Below are experts of layer 2 (counted from 0) of a mixture-of-experts language model. Rows are named router (the router's row for the expert), down (a neuron's output weights, with its number) and show model dimensions 0-255. Each number is 50 + 10 x the weight over its row's rms, rounded and kept within 0 to 99.
After each expert's rows: a language model's description of what the expert responds to. This comes from a sample of Wikipedia text that the model never trained on.

# expert 21
router:70 55 53 43 48 61 48 73 61 58 58 45 57 58 52 47 42 45 57 55 43 41 64 48 51 42 41 50 36 38 55 55 68 57 63 55 36 38 67 55 49 47 57 51 45 47 34 51 33 55 52 49 42 52 62 76 49 55 36 70 55 35 42 51 37 50 51 37 65 61 51 43 60 57 47 59 33 67 56 49 55 56 41 60 47 50 57 60 54 48 32 45 33 60 56 58 46 41 45 49 50 58 52 34 48 63 36 29 51 31 42 43 53 62 46 46 35 54 57 55 35 39 57 45 44 38 35 34 46 36 60 48 61 50 44 37 62 57 67 51 50 50 43 45 42 47 49 63 69 40 54 34 58 47 67 50 60 68 61 74 45 33 41 61 48 58 45 39 44 48 49 65 40 50 68 52 65 46 65 53 48 58 55 48 51 50 50 44 42 44 56 54 59 37 52 65 63 48 60 49 47 34 33 47 52 52 60 39 45 64 43 64 53 31 45 52 32 57 28 47 58 65 41 54 56 62 43 57 67 47 39 45 32 38 62 43 52 57 56 41 72 62 62 42 27 45 37 58 41 45 55 46 40 58 37 50
down5:33 59 46 24 42 55 47 48 45 50 54 52 62 44 52 39 46 50 55 39 44 47 51 46 40 51 60 43 74 63 46 50 52 43 47 44 64 34 54 62 70 45 36 53 46 42 59 67 39 41 55 65 64 42 39 60 32 53 44 68 38 32 64 58 52 40 52 67 52 50 48 49 49 48 48 49 41 42 47 54 48 30 53 64 68 56 49 54 32 39 39 58 41 49 61 37 50 62 55 49 53 56 62 72 33 45 48 51 36 38 49 57 46 55 29 49 43 44 31 59 54 67 80 49 50 41 48 57 44 60 51 51 57 58 47 60 28 52 41 48 48 39 68 56 44 41 53 48 38 49 50 43 43 54 42 42 52 35 51 48 63 41 65 53 44 54 44 55 48 60 54 52 46 48 50 52 54 32 47 46 49 67 49 61 42 44 65 44 57 40 45 65 46 44 37 66 51 57 56 65 61 41 62 50 61 54 55 41 52 68 61 53 55 58 52 47 55 33 59 48 55 60 37 52 57 66 38 54 42 42 55 70 51 56 69 45 51 43 51 52 39 33 53 15 43 36 61 43 35 56 66 34 63 50 46 26
down6:55 49 49 50 37 54 63 41 38 33 52 63 45 66 41 62 53 57 31 35 65 53 51 43 51 54 54 72 45 47 40 49 35 38 44 48 40 64 49 56 61 48 50 61 58 45 55 44 43 51 39 56 41 54 61 52 42 49 32 52 30 44 63 51 48 33 46 40 59 58 32 46 39 27 42 55 52 40 24 62 73 48 50 51 61 51 73 64 58 38 45 54 65 63 51 44 46 51 52 48 47 46 49 50 65 70 52 35 54 51 59 35 76 54 59 45 34 47 44 37 64 53 48 72 34 53 58 43 45 49 43 43 42 55 52 38 25 50 47 52 68 46 50 54 55 64 32 39 47 54 65 63 57 60 51 39 48 47 46 55 60 47 50 49 50 50 45 58 42 52 43 56 49 27 56 52 46 45 60 52 64 43 63 62 65 43 48 45 30 39 63 59 43 62 34 39 50 64 37 44 76 41 54 53 44 63 48 48 52 59 42 64 36 45 52 41 61 55 35 53 32 56 37 39 58 54 60 65 57 41 43 46 54 66 54 50 48 70 43 52 57 61 35 57 50 54 33 50 49 66 53 54 58 54 38 57
What it handles: Common noun stems. Word-initial stems of common nouns and verbs after the, a or his, such as inn-ocent, car-ing, inter-ests, government, film, law.

# expert 5
router:55 47 54 45 56 49 64 41 58 52 56 61 50 61 66 49 51 49 40 46 54 33 64 49 56 38 56 54 31 30 59 40 50 57 40 62 40 49 73 69 61 54 41 48 58 55 37 55 51 49 52 43 41 48 47 66 66 75 47 63 62 48 28 62 38 44 48 40 50 50 50 51 36 56 34 42 60 63 63 66 51 33 47 58 37 44 41 35 55 51 50 53 47 60 56 43 53 53 49 49 50 47 56 49 62 52 35 28 63 43 46 37 48 41 74 48 47 37 63 53 42 63 65 58 44 62 46 44 50 38 55 51 52 44 58 45 61 56 43 55 59 52 54 50 50 53 25 32 74 50 51 38 44 45 52 60 39 77 53 57 57 53 38 48 51 45 56 43 49 47 43 57 34 57 61 39 57 63 56 54 53 40 50 48 50 68 48 56 38 69 64 38 57 40 54 63 48 47 44 49 49 57 41 68 48 66 64 41 45 52 43 44 39 31 36 50 47 59 36 51 47 65 58 47 62 40 37 50 51 49 43 72 41 43 49 53 33 57 24 36 42 63 66 46 32 24 52 50 45 51 52 47 37 54 34 45
down0:50 46 57 53 57 50 55 57 54 67 57 50 47 41 41 52 66 54 27 63 51 50 59 37 55 37 47 39 54 54 52 47 48 54 45 33 50 59 45 57 67 53 67 52 56 32 46 44 52 47 71 31 53 59 52 58 62 52 43 44 54 39 39 44 44 50 75 43 34 36 59 50 64 52 48 72 46 38 57 36 31 42 71 40 50 69 63 33 49 45 49 42 56 49 50 62 58 56 44 48 45 62 44 39 39 75 58 54 36 56 43 52 53 45 52 51 28 45 39 43 30 47 55 48 43 53 45 46 61 39 64 31 33 57 34 32 30 47 34 58 43 56 41 56 67 62 48 58 59 40 60 60 33 45 61 42 36 34 45 45 47 40 41 50 54 50 56 40 41 56 43 53 66 43 52 41 62 59 41 33 54 51 47 58 47 45 47 47 60 37 35 41 47 60 48 44 46 70 52 49 57 55 51 44 52 36 55 52 50 60 54 48 43 52 54 49 60 37 60 48 53 49 55 37 33 55 48 42 30 75 79 57 52 64 55 61 60 66 40 69 64 63 44 42 56 46 54 58 57 45 65 53 66 56 52 49
down1:45 30 58 58 37 45 37 55 41 39 50 43 57 63 64 47 61 39 49 56 38 63 41 52 70 73 39 63 58 50 30 52 57 32 55 40 40 52 60 44 55 40 51 27 31 41 44 54 44 57 62 41 48 59 46 55 45 52 67 65 54 34 52 33 46 58 57 51 37 49 54 62 52 57 49 48 63 46 41 42 46 49 39 60 61 46 47 35 41 53 39 59 58 48 48 47 51 63 45 36 49 42 66 46 41 30 60 80 63 49 56 54 39 61 46 43 50 56 48 70 40 50 40 48 48 60 48 61 45 32 36 42 51 50 55 58 45 49 62 44 48 59 60 66 40 42 34 59 37 62 31 51 49 64 52 46 46 54 43 59 49 60 65 42 35 47 45 37 65 54 60 46 46 59 60 55 49 72 60 60 66 48 43 45 48 78 34 44 63 46 53 71 49 61 53 53 72 55 53 54 53 36 45 42 54 64 48 50 49 55 54 50 45 42 48 51 66 58 53 59 57 50 36 41 49 40 61 54 47 47 57 59 59 34 61 53 35 53 49 41 49 38 46 52 53 53 50 42 38 64 50 17 30 44 33 48
What it handles: Colons, commas, possessives. Colons after year ranges in career lists, commas in dates and citations, and possessive 's, plus name-ending pieces like -ough, -no.

# expert 30
router:70 49 37 54 56 48 44 53 64 45 50 61 49 51 60 50 48 44 56 54 66 36 63 59 50 43 64 54 40 43 60 53 59 52 56 49 32 42 77 55 49 62 37 55 39 72 50 60 28 47 42 46 38 48 62 55 47 73 53 49 54 31 43 47 37 41 41 45 55 56 48 47 59 65 56 48 52 54 55 46 48 51 44 55 34 47 46 44 53 43 45 47 47 54 68 58 45 47 46 55 52 45 45 44 40 51 33 38 48 37 41 43 43 42 53 46 45 45 59 59 39 44 63 54 45 62 53 43 34 36 54 47 44 46 47 56 62 47 57 63 46 57 45 38 38 52 34 37 77 48 51 36 54 66 59 56 64 66 70 54 68 34 37 56 53 40 62 43 60 48 39 63 30 51 57 56 69 61 50 44 50 53 69 34 62 70 48 55 40 57 55 40 67 49 60 42 55 44 62 61 53 56 36 57 55 69 66 50 49 62 48 49 48 37 38 51 47 57 33 54 54 34 30 65 53 51 50 62 62 37 39 59 33 25 66 40 44 43 35 32 58 53 68 39 44 36 54 55 38 48 42 46 34 61 37 50
down0:52 53 51 49 50 49 40 26 47 49 49 64 54 62 45 53 60 48 50 42 26 39 23 72 70 43 51 53 43 49 45 64 52 40 57 28 46 56 46 56 50 53 38 52 50 55 62 59 39 69 45 67 42 40 46 38 46 46 51 53 54 49 52 42 49 63 46 69 49 42 54 49 54 37 49 47 63 55 42 38 51 38 48 43 52 40 51 43 63 56 38 51 51 32 40 33 59 33 62 49 54 67 33 40 73 49 62 58 30 46 76 71 42 35 42 38 64 56 41 34 45 48 55 62 37 38 44 44 53 40 45 51 52 49 53 58 52 60 47 53 66 44 51 51 62 47 45 76 65 51 66 44 60 32 70 44 58 48 66 50 59 49 40 59 57 43 58 42 56 54 53 38 61 24 47 62 50 36 46 63 36 48 47 53 47 31 57 61 50 49 38 54 54 52 41 49 45 52 45 48 52 71 58 40 40 53 41 55 57 65 53 46 73 60 57 45 41 43 50 46 56 64 46 44 45 68 60 55 54 47 43 46 53 49 70 49 64 52 62 61 35 35 44 35 50 54 53 53 47 45 71 35 59 46 38 50
down1:33 42 44 62 49 42 53 56 54 35 49 30 50 57 38 53 43 59 63 47 41 41 24 67 55 40 59 42 51 49 54 44 50 51 46 58 51 50 46 47 41 53 46 61 44 41 39 40 44 46 63 54 64 39 58 57 42 38 45 57 52 61 51 54 38 68 40 60 76 48 33 42 60 57 41 50 69 46 66 39 65 48 64 33 45 41 65 63 46 49 50 61 42 50 52 41 49 54 54 51 52 49 75 45 44 53 52 51 42 45 49 43 64 45 61 34 49 54 43 38 62 54 71 45 39 59 47 42 45 39 56 56 39 41 48 51 54 59 60 48 55 45 59 63 54 49 39 45 37 43 51 62 77 32 64 46 47 49 73 51 56 51 52 49 52 34 42 37 57 54 65 76 39 67 71 66 63 39 44 43 61 53 61 55 56 39 49 60 60 36 62 60 38 45 46 51 55 42 53 37 54 65 44 60 37 54 59 45 45 44 56 66 53 39 54 37 46 43 36 67 64 56 49 49 58 33 27 37 47 55 45 35 50 41 62 38 43 27 55 43 39 47 40 44 36 66 54 41 62 49 34 51 44 46 49 74
What it handles: Periods and initial letters. Sentence-ending periods, digits and closing brackets in tables, plus single initial letters like j in jury, s, b and R.

# expert 27
router:52 31 47 49 60 54 50 50 63 56 61 64 45 41 61 46 59 43 46 52 63 37 65 56 54 26 42 64 52 49 53 43 40 47 42 62 42 65 57 50 41 44 49 38 30 64 42 59 45 35 59 43 41 59 54 65 34 69 63 54 77 44 51 54 46 58 32 40 56 56 34 56 59 51 43 51 56 64 51 50 34 47 48 64 36 39 42 46 47 43 32 32 50 38 56 79 52 52 47 44 41 44 55 38 51 58 42 44 62 43 48 55 60 49 51 56 47 50 53 67 44 53 54 56 60 44 37 42 62 33 54 54 60 30 49 67 65 49 53 57 46 59 47 38 41 50 44 47 55 51 53 39 37 37 57 49 46 56 60 49 69 58 49 37 54 47 51 47 55 62 19 54 44 36 56 42 43 58 62 51 45 47 51 40 39 44 48 58 49 62 71 48 68 53 52 51 53 38 46 76 70 50 49 49 53 58 63 46 33 69 54 57 45 29 44 59 72 64 40 65 39 68 57 56 33 38 47 42 50 36 51 56 41 41 57 45 47 55 43 43 57 57 58 40 46 43 57 47 24 59 38 52 39 55 35 46
down0:56 50 62 47 47 53 39 36 53 44 42 53 60 54 66 39 67 51 53 52 57 47 72 45 34 41 44 46 47 34 43 61 49 25 62 58 55 41 54 47 44 46 52 43 49 68 67 40 79 60 44 45 46 42 44 48 30 48 64 55 39 47 58 52 51 46 39 69 63 42 36 53 40 50 57 59 77 57 39 54 47 38 47 55 53 37 29 51 38 46 59 62 51 54 53 24 40 49 57 49 65 65 49 58 42 64 61 55 40 48 45 32 49 45 51 53 50 45 46 60 46 63 42 57 70 45 44 29 65 57 64 43 42 55 50 39 38 46 59 46 40 57 49 50 71 56 55 47 55 43 60 57 41 46 45 49 48 60 25 36 68 44 70 48 48 54 59 51 60 55 53 56 62 52 60 57 35 40 66 43 58 55 46 27 63 57 60 46 56 54 52 39 42 45 40 35 45 57 42 50 40 40 63 45 60 43 39 39 38 39 25 52 34 55 59 61 53 48 53 37 51 58 32 57 54 41 48 53 54 46 64 66 70 45 42 66 60 60 49 47 44 31 35 59 55 55 35 47 46 54 41 40 64 48 59 51
down1:57 48 52 31 41 53 26 53 43 52 48 44 59 55 51 58 53 46 45 49 41 53 46 18 61 62 44 60 64 43 40 45 45 53 46 74 65 69 29 26 55 57 60 57 51 62 58 57 66 82 64 47 48 47 53 50 33 55 43 57 49 56 42 53 51 35 57 58 59 41 69 68 29 45 56 41 41 47 41 69 59 51 46 52 40 44 48 44 74 43 43 46 43 59 43 31 56 60 39 33 56 28 47 45 52 37 50 60 65 46 46 46 48 47 55 58 64 35 52 50 45 55 54 46 48 54 44 58 44 42 49 55 61 48 33 36 30 59 31 49 54 38 55 53 54 57 57 34 31 42 62 47 52 33 47 61 59 47 51 64 59 69 54 73 49 48 42 62 50 53 44 58 63 57 53 55 65 49 57 37 40 38 53 50 44 60 54 56 35 49 59 52 52 59 57 50 59 47 61 24 41 50 49 48 36 53 52 54 64 48 51 52 34 43 48 51 39 40 57 50 41 34 62 50 34 58 55 48 44 50 52 49 47 45 47 44 49 36 52 52 41 55 54 45 42 54 36 67 56 61 30 52 37 64 63 61
What it handles: Sports table pieces. Table pipes and word-initial pieces in sports results and rosters, such as sp in sprint, season, round, medal, side.

# expert 10
router:58 59 56 53 58 60 47 65 60 46 66 75 54 60 48 55 52 51 59 39 58 50 70 57 48 49 42 59 34 42 60 39 50 58 61 58 43 35 59 40 34 47 30 43 37 59 50 41 47 47 40 37 52 62 54 68 51 53 58 77 67 33 58 34 41 57 40 53 62 45 39 53 52 52 55 47 37 53 54 59 52 37 34 61 54 53 51 31 56 49 47 48 32 54 54 69 48 51 54 37 56 40 48 40 36 57 47 35 46 65 46 46 34 61 64 52 36 56 73 58 44 54 55 43 41 54 34 43 55 41 65 62 36 43 47 41 56 42 62 51 39 64 59 45 32 56 52 40 50 50 50 44 43 53 45 34 64 67 46 66 45 44 56 41 53 38 42 42 58 64 62 63 46 48 33 55 63 59 69 57 40 54 62 33 45 66 48 50 49 51 57 50 54 56 58 55 63 42 57 62 46 53 43 60 45 45 53 39 29 50 43 39 46 27 45 38 51 64 18 57 51 55 40 61 42 45 49 62 50 55 45 55 33 36 60 29 32 61 52 33 57 59 55 47 44 57 45 62 39 49 52 50 41 47 41 50
down1:63 75 47 60 53 38 33 49 62 56 51 47 48 60 50 80 52 50 46 32 41 54 44 53 54 53 47 20 43 43 50 47 49 59 43 41 60 55 48 44 55 28 50 39 62 47 48 43 49 38 57 42 62 76 63 56 54 45 30 58 58 57 39 43 52 39 35 55 39 39 55 49 61 37 52 46 77 63 46 51 38 54 42 48 49 43 41 44 56 48 45 38 48 48 62 54 58 43 54 59 41 68 35 28 55 42 62 52 48 46 49 63 39 57 42 62 51 51 58 46 48 53 44 52 36 67 56 41 57 48 46 47 49 38 70 67 53 51 36 40 56 55 56 51 52 52 61 57 43 30 41 73 47 41 44 32 55 45 43 74 45 48 45 53 47 38 55 56 55 32 45 62 51 53 52 39 63 62 56 53 28 61 63 47 54 60 53 49 56 42 53 29 62 63 43 58 52 46 54 39 39 58 64 45 54 45 46 60 58 64 58 53 51 61 37 53 67 42 61 67 32 51 63 50 50 49 57 59 50 51 53 50 53 67 35 38 39 48 33 66 43 33 48 46 56 47 46 39 35 66 75 42 42 54 42 53
down2:47 77 32 34 40 67 60 28 49 44 40 43 48 54 48 50 67 47 51 47 59 55 44 58 49 62 47 61 58 56 55 47 49 46 38 56 57 55 45 71 48 46 66 53 50 56 52 71 52 51 38 42 55 60 20 65 60 51 51 61 51 50 57 68 50 51 41 53 38 40 56 47 47 53 47 61 58 42 57 41 45 41 59 34 47 46 57 45 49 62 54 44 40 54 55 52 62 50 56 44 59 34 57 49 28 57 69 36 36 36 40 60 60 44 35 54 50 39 40 54 32 54 54 45 50 43 69 48 44 48 59 54 60 41 72 58 49 36 49 67 56 37 44 44 26 52 45 61 37 48 39 48 36 46 41 43 59 54 31 47 47 70 63 65 54 41 44 62 52 52 52 54 58 45 50 61 60 64 44 43 41 56 69 51 66 34 49 47 61 55 54 66 51 42 45 50 57 54 51 70 33 44 56 33 32 45 50 45 56 70 51 35 54 50 47 38 43 47 51 47 57 39 49 68 63 43 56 62 42 56 55 52 39 46 43 35 65 29 48 43 41 50 43 54 29 66 58 51 56 60 57 33 71 46 38 45
What it handles: Short inner word pieces. Short letter pieces inside words, often right after an initial consonant, such as f-re-edom, fre-z-ies, b-ran-ches, girl-s.

# expert 12
router:57 39 35 54 44 55 47 47 75 56 50 69 39 42 41 54 45 53 51 49 69 39 49 57 47 27 66 65 38 50 53 54 61 61 51 45 36 53 62 53 40 61 34 35 46 67 32 63 36 38 58 45 46 42 59 61 50 75 58 51 60 47 60 52 54 43 46 43 64 39 62 34 60 61 43 51 42 46 73 60 57 34 45 57 27 50 53 46 42 43 49 52 38 49 66 70 44 49 35 39 46 54 49 47 56 54 37 36 55 42 47 50 37 47 60 49 49 50 67 52 38 48 76 54 67 57 39 45 53 39 59 62 39 44 48 38 55 39 48 57 36 53 59 43 39 60 43 36 58 53 43 51 60 39 52 53 65 58 67 57 58 56 41 42 56 38 58 53 43 68 38 63 49 50 55 49 62 62 42 58 52 50 45 50 51 69 47 49 39 56 62 52 52 40 60 61 61 59 49 48 54 45 33 41 48 47 61 33 28 59 53 47 34 32 48 55 51 55 33 64 50 51 58 48 52 58 62 70 60 42 51 71 39 33 55 46 47 58 34 30 58 45 60 39 49 45 37 44 42 48 46 45 47 62 34 41
down1:52 68 30 48 65 52 41 52 57 63 37 47 55 54 30 32 42 25 49 69 46 74 68 44 59 48 48 51 57 49 46 49 67 37 42 43 52 37 49 25 70 48 42 74 48 43 42 44 50 39 45 50 72 50 28 43 53 64 47 43 57 49 50 52 43 65 70 42 51 42 62 62 49 38 48 43 52 40 49 54 48 41 64 43 49 55 60 65 42 52 46 61 39 53 43 49 42 42 56 39 56 50 77 45 49 40 71 36 47 45 38 49 35 61 51 56 55 52 64 41 56 46 62 57 47 64 69 45 47 45 52 49 45 54 44 32 45 52 39 64 37 41 57 61 47 53 43 49 37 62 57 49 50 51 48 26 70 55 52 68 54 58 51 41 38 46 41 42 67 46 48 55 52 55 51 49 29 54 46 57 46 46 49 43 52 46 47 46 50 42 49 31 45 56 67 54 40 51 28 46 44 42 70 57 41 34 54 51 43 50 45 59 61 42 54 57 57 44 56 44 60 65 60 55 46 70 58 75 48 38 69 55 39 54 47 54 67 38 62 51 49 43 45 29 60 56 47 44 44 56 55 52 56 64 41 47
down2:50 64 54 57 50 43 51 54 44 49 69 56 46 43 35 74 37 48 44 40 53 43 51 50 47 61 56 56 59 37 38 36 47 31 65 43 47 51 57 40 48 67 48 49 49 57 61 41 51 46 37 60 43 50 62 58 34 56 43 61 52 52 54 56 78 59 50 59 56 50 69 52 53 45 49 44 35 47 31 53 45 54 57 57 66 48 65 52 43 61 70 38 36 54 50 45 50 44 35 39 33 60 63 54 66 33 43 49 55 62 34 48 63 40 21 51 58 55 48 22 40 55 62 45 34 74 55 48 67 52 45 58 67 51 54 44 39 36 56 51 52 45 61 47 51 72 50 66 38 40 55 53 44 52 50 59 59 66 63 48 38 59 53 37 41 41 35 53 45 66 46 46 57 52 63 72 61 50 50 49 56 53 59 45 47 46 46 49 42 43 65 49 39 45 45 28 46 39 60 31 49 41 46 47 54 66 66 43 57 49 50 58 50 44 49 52 65 48 65 36 49 48 46 50 40 44 50 44 23 53 31 52 66 40 45 50 37 59 62 34 52 43 52 64 69 45 34 45 52 55 47 52 44 62 51 49
What it handles: Short word-piece fragments. Short word-initial or inner pieces like st, d, k, er and ext, including ordinal suffixes such as 1st and 71st, often in sports tables.

# expert 28
router:62 35 64 57 46 44 53 47 54 57 59 61 57 48 70 38 52 37 59 68 52 43 54 61 66 47 37 52 52 42 55 55 51 47 55 52 34 52 62 51 43 52 39 40 60 60 41 70 49 63 61 38 59 48 60 64 45 50 46 50 62 37 54 46 39 52 45 46 53 43 42 40 58 54 40 56 50 56 54 48 54 50 41 57 30 32 62 45 31 40 41 36 46 49 61 58 42 36 35 43 50 59 70 27 55 64 35 34 63 33 53 32 52 53 60 44 35 47 51 56 51 59 62 72 65 62 38 43 55 39 70 61 27 48 53 40 56 47 58 55 43 43 36 43 43 53 49 34 59 42 54 40 45 46 58 70 62 67 61 55 49 51 38 57 54 37 53 45 57 47 43 61 26 49 61 51 70 57 66 50 40 53 50 45 45 53 54 62 46 70 75 28 57 63 60 55 61 59 49 54 42 55 31 46 53 50 53 48 30 53 55 50 51 32 61 32 39 40 42 56 35 43 47 52 49 60 39 59 62 54 47 54 39 32 67 38 40 57 43 35 49 53 62 52 44 40 47 49 41 51 40 51 41 57 42 44
down1:41 50 24 58 57 43 41 66 52 63 53 54 54 57 35 41 52 41 43 54 37 39 52 67 62 53 53 53 57 56 31 51 56 59 59 39 44 44 46 59 66 49 44 44 48 50 56 64 39 40 66 52 68 49 55 70 54 40 47 51 57 53 43 33 41 56 45 50 39 63 70 51 41 53 59 28 45 36 34 58 54 33 59 46 58 58 66 38 50 68 38 53 63 47 72 51 48 51 59 44 59 47 39 48 30 38 35 71 62 40 54 53 63 59 56 48 38 56 39 46 55 51 60 44 48 44 47 53 44 37 60 53 48 40 50 65 56 50 39 48 53 56 35 67 55 41 49 32 36 68 57 45 65 30 46 50 56 51 64 51 42 33 36 52 45 40 47 34 53 50 40 55 62 33 63 47 46 50 46 62 50 63 48 50 38 53 45 30 70 55 50 40 48 55 59 38 44 52 46 71 54 58 41 54 52 41 27 52 48 57 36 46 59 39 61 67 58 35 55 52 53 50 48 30 50 59 56 61 37 29 49 62 49 58 54 40 59 49 44 67 35 51 66 50 60 41 37 66 42 52 70 49 47 49 46 67
down2:40 45 45 54 60 56 19 69 43 46 66 49 61 43 52 45 57 37 47 61 42 50 32 39 45 47 59 40 60 58 66 44 71 41 65 52 46 59 48 25 52 43 69 44 37 43 43 51 49 56 51 51 46 39 44 50 52 42 59 55 34 30 64 54 48 39 44 50 54 42 52 63 33 71 58 53 55 49 45 64 49 40 62 49 41 66 59 39 48 48 41 40 33 56 66 24 45 51 43 49 40 43 47 37 58 48 64 39 28 44 71 59 41 59 64 49 59 71 65 51 53 65 70 38 50 43 48 66 55 58 64 57 55 45 50 78 40 53 56 43 30 42 52 44 48 33 40 50 54 47 45 60 69 60 42 61 45 48 48 50 56 44 47 59 45 44 51 48 44 45 50 51 49 49 48 58 64 43 49 40 66 47 42 48 55 39 42 56 42 46 66 54 37 46 50 62 39 41 31 47 39 42 43 43 58 55 49 48 54 57 67 41 39 43 57 37 24 41 58 52 51 42 57 66 53 55 58 53 33 55 48 52 53 40 47 59 46 40 41 48 50 56 69 53 60 45 63 39 42 62 47 51 64 60 72 60
What it handles: Names in music credits. First-name and word-start pieces in song, album and film credits, such as Don, Sp-iel-berg, plus her/she and month names.

# expert 3
router:59 60 55 41 54 53 47 54 51 57 57 51 56 48 46 62 44 42 51 41 72 39 57 36 53 44 54 46 42 51 57 43 57 49 49 63 52 34 64 58 41 52 40 46 48 57 62 57 55 56 44 51 35 54 46 44 62 64 41 61 46 45 27 69 42 46 59 45 53 53 33 51 50 59 52 49 48 67 57 49 38 36 38 41 30 45 43 32 41 51 36 46 36 43 61 56 58 58 46 37 50 61 74 34 59 41 53 54 50 46 43 42 44 54 46 46 50 49 51 77 38 58 60 54 50 50 53 32 44 54 56 60 50 50 41 72 70 63 44 49 44 42 42 53 38 55 29 30 53 41 58 40 54 38 47 53 30 57 45 43 63 34 45 57 40 53 39 47 54 54 51 57 53 51 47 38 56 69 63 54 39 44 69 53 53 79 62 58 40 42 75 43 68 42 59 45 46 54 48 44 64 47 42 46 47 67 71 33 39 57 27 46 43 43 51 51 44 50 58 65 37 55 53 42 46 62 50 53 60 49 33 58 32 43 58 61 52 57 58 24 54 55 53 65 31 39 62 53 43 54 57 68 39 46 38 46
down0:50 49 45 37 52 63 53 64 58 77 55 55 44 65 65 54 37 59 39 52 45 35 42 39 48 38 39 39 33 40 46 69 49 43 39 54 53 56 60 51 41 71 70 57 44 41 63 55 59 59 34 41 45 37 58 60 52 46 50 68 51 49 42 58 48 58 61 60 44 57 54 57 50 42 47 56 33 49 43 48 42 28 69 59 47 46 63 45 55 45 44 43 49 42 53 44 32 62 58 52 55 37 49 59 39 53 46 40 64 40 63 48 49 59 44 47 61 49 14 66 47 44 53 71 58 41 64 41 47 47 47 67 56 47 49 65 61 45 36 41 37 56 72 37 37 69 30 56 66 36 61 51 59 57 45 51 33 41 51 49 61 29 44 51 37 46 40 36 49 69 60 43 60 35 53 37 49 61 46 53 41 49 63 29 49 46 45 48 50 50 62 36 63 55 61 53 62 58 54 42 54 36 63 53 28 47 49 38 45 42 28 62 41 43 48 42 41 52 43 52 56 39 61 54 43 50 59 56 57 32 40 50 44 53 56 68 51 48 53 39 54 43 59 47 49 47 56 55 49 50 58 52 47 61 68 54
down1:43 39 39 39 44 46 66 27 50 52 34 55 43 47 38 40 46 72 34 31 49 43 47 55 44 51 56 62 52 60 52 43 70 42 29 64 59 38 39 55 77 46 37 62 54 51 37 50 38 54 56 55 44 43 65 53 48 49 40 40 53 70 41 54 56 58 53 36 55 40 36 63 52 49 48 44 32 50 53 54 51 44 57 41 44 44 61 56 38 49 53 61 54 43 56 64 61 49 56 63 46 39 60 38 49 39 55 55 46 54 46 54 50 33 62 45 57 60 48 60 82 42 60 53 56 56 53 46 56 51 40 55 28 53 62 46 55 46 51 55 41 56 58 52 53 54 56 39 60 57 74 51 23 31 39 45 45 38 58 59 38 53 52 34 37 37 39 47 51 62 50 48 64 44 65 57 53 38 53 55 63 57 57 40 44 49 54 63 54 55 60 56 56 57 41 47 55 52 57 39 60 47 50 39 45 47 71 60 42 60 56 39 41 54 50 44 26 57 46 46 47 58 40 37 40 50 49 55 69 74 71 51 65 54 46 38 58 32 66 60 35 48 54 59 64 43 50 30 53 41 41 45 33 33 43 49
What it handles: Taxonomy and infobox structure. Line breaks, colons, equals signs and headers in taxonomy lists and infoboxes, such as Genus, Scientific classification, Coordinates and °W.

# expert 18
router:51 58 51 46 57 54 69 47 54 60 64 64 37 52 56 42 47 24 34 40 50 44 67 36 64 38 45 56 48 35 52 47 55 48 65 50 30 41 62 56 59 65 51 42 50 46 42 26 37 47 59 32 28 55 44 64 49 59 59 44 59 40 56 57 36 53 40 46 52 51 48 55 60 55 47 37 56 51 46 65 55 48 50 59 37 37 45 48 58 58 55 59 43 49 62 69 37 47 44 34 53 58 49 62 65 54 47 48 70 53 60 33 57 39 60 55 52 48 52 48 60 49 58 66 44 56 33 42 49 41 55 41 49 52 62 45 53 54 41 46 39 54 44 47 45 54 41 43 66 55 62 44 47 49 61 67 49 64 50 43 55 45 34 57 54 44 58 40 57 57 43 58 33 43 46 34 78 66 56 45 34 34 53 36 38 48 80 66 36 48 64 57 61 46 63 45 52 57 52 49 61 42 42 42 42 58 46 38 40 57 44 61 63 24 57 53 52 56 39 58 55 69 63 56 51 36 43 69 52 56 44 64 42 40 67 44 46 43 35 29 59 58 56 44 36 47 38 37 33 46 41 50 49 59 49 52
down6:59 43 57 33 45 51 55 45 56 47 43 59 45 44 38 64 58 78 56 51 34 36 54 54 48 33 52 55 54 40 52 39 66 52 50 49 61 33 58 37 38 52 39 60 44 59 56 47 45 62 52 54 47 68 61 35 61 55 52 49 69 56 60 42 63 56 45 58 48 54 41 61 52 41 55 51 57 64 62 31 46 60 45 66 30 61 56 50 61 35 64 58 46 44 40 38 45 45 43 39 45 43 46 50 49 74 55 36 46 68 31 51 28 57 50 55 61 52 63 49 54 53 67 40 60 62 45 56 40 54 41 58 34 39 59 49 41 62 64 45 53 42 36 53 48 45 61 39 57 48 60 47 35 53 26 70 27 37 47 41 60 49 43 61 50 60 53 54 56 49 60 52 33 43 34 55 75 51 71 58 56 44 47 55 40 35 66 62 52 52 65 66 52 36 48 52 43 40 58 53 56 35 41 49 48 42 55 66 46 36 51 61 44 43 57 44 55 55 50 43 43 45 54 46 42 49 52 48 49 52 33 64 52 40 69 48 39 73 50 52 55 45 41 48 51 37 48 43 51 38 44 48 27 68 38 67
down7:65 51 43 51 59 40 62 55 46 57 45 54 55 44 54 53 52 47 68 43 58 42 40 50 41 47 43 72 43 36 36 48 68 38 59 42 68 67 31 46 33 45 61 41 50 63 39 30 51 49 50 50 59 49 66 71 48 48 59 37 43 53 38 51 48 52 58 31 33 54 36 48 28 56 47 59 55 64 41 43 44 57 46 36 50 46 57 64 64 47 60 58 54 49 62 57 41 43 46 49 46 57 57 42 55 40 41 28 71 42 34 56 61 37 37 59 49 29 35 55 34 57 61 26 41 49 42 62 45 45 44 54 46 46 52 58 73 73 44 47 50 43 40 37 52 48 42 41 67 38 47 56 52 50 47 66 44 64 46 62 63 49 51 60 39 46 53 50 35 61 57 40 55 61 60 31 43 57 63 44 60 40 58 76 66 60 47 45 50 54 50 53 38 59 41 54 51 37 67 51 52 60 50 45 55 38 63 47 57 30 48 61 58 55 23 40 45 49 62 45 51 62 43 48 48 39 58 57 51 57 44 52 40 47 52 42 40 44 62 48 36 57 63 55 65 50 59 43 52 39 43 43 42 50 74 40
What it handles: Year prefixes and capitals. The first three digits of years like 201, 199, 202, plus capitalized pieces such as Man, Car, And and at in Database.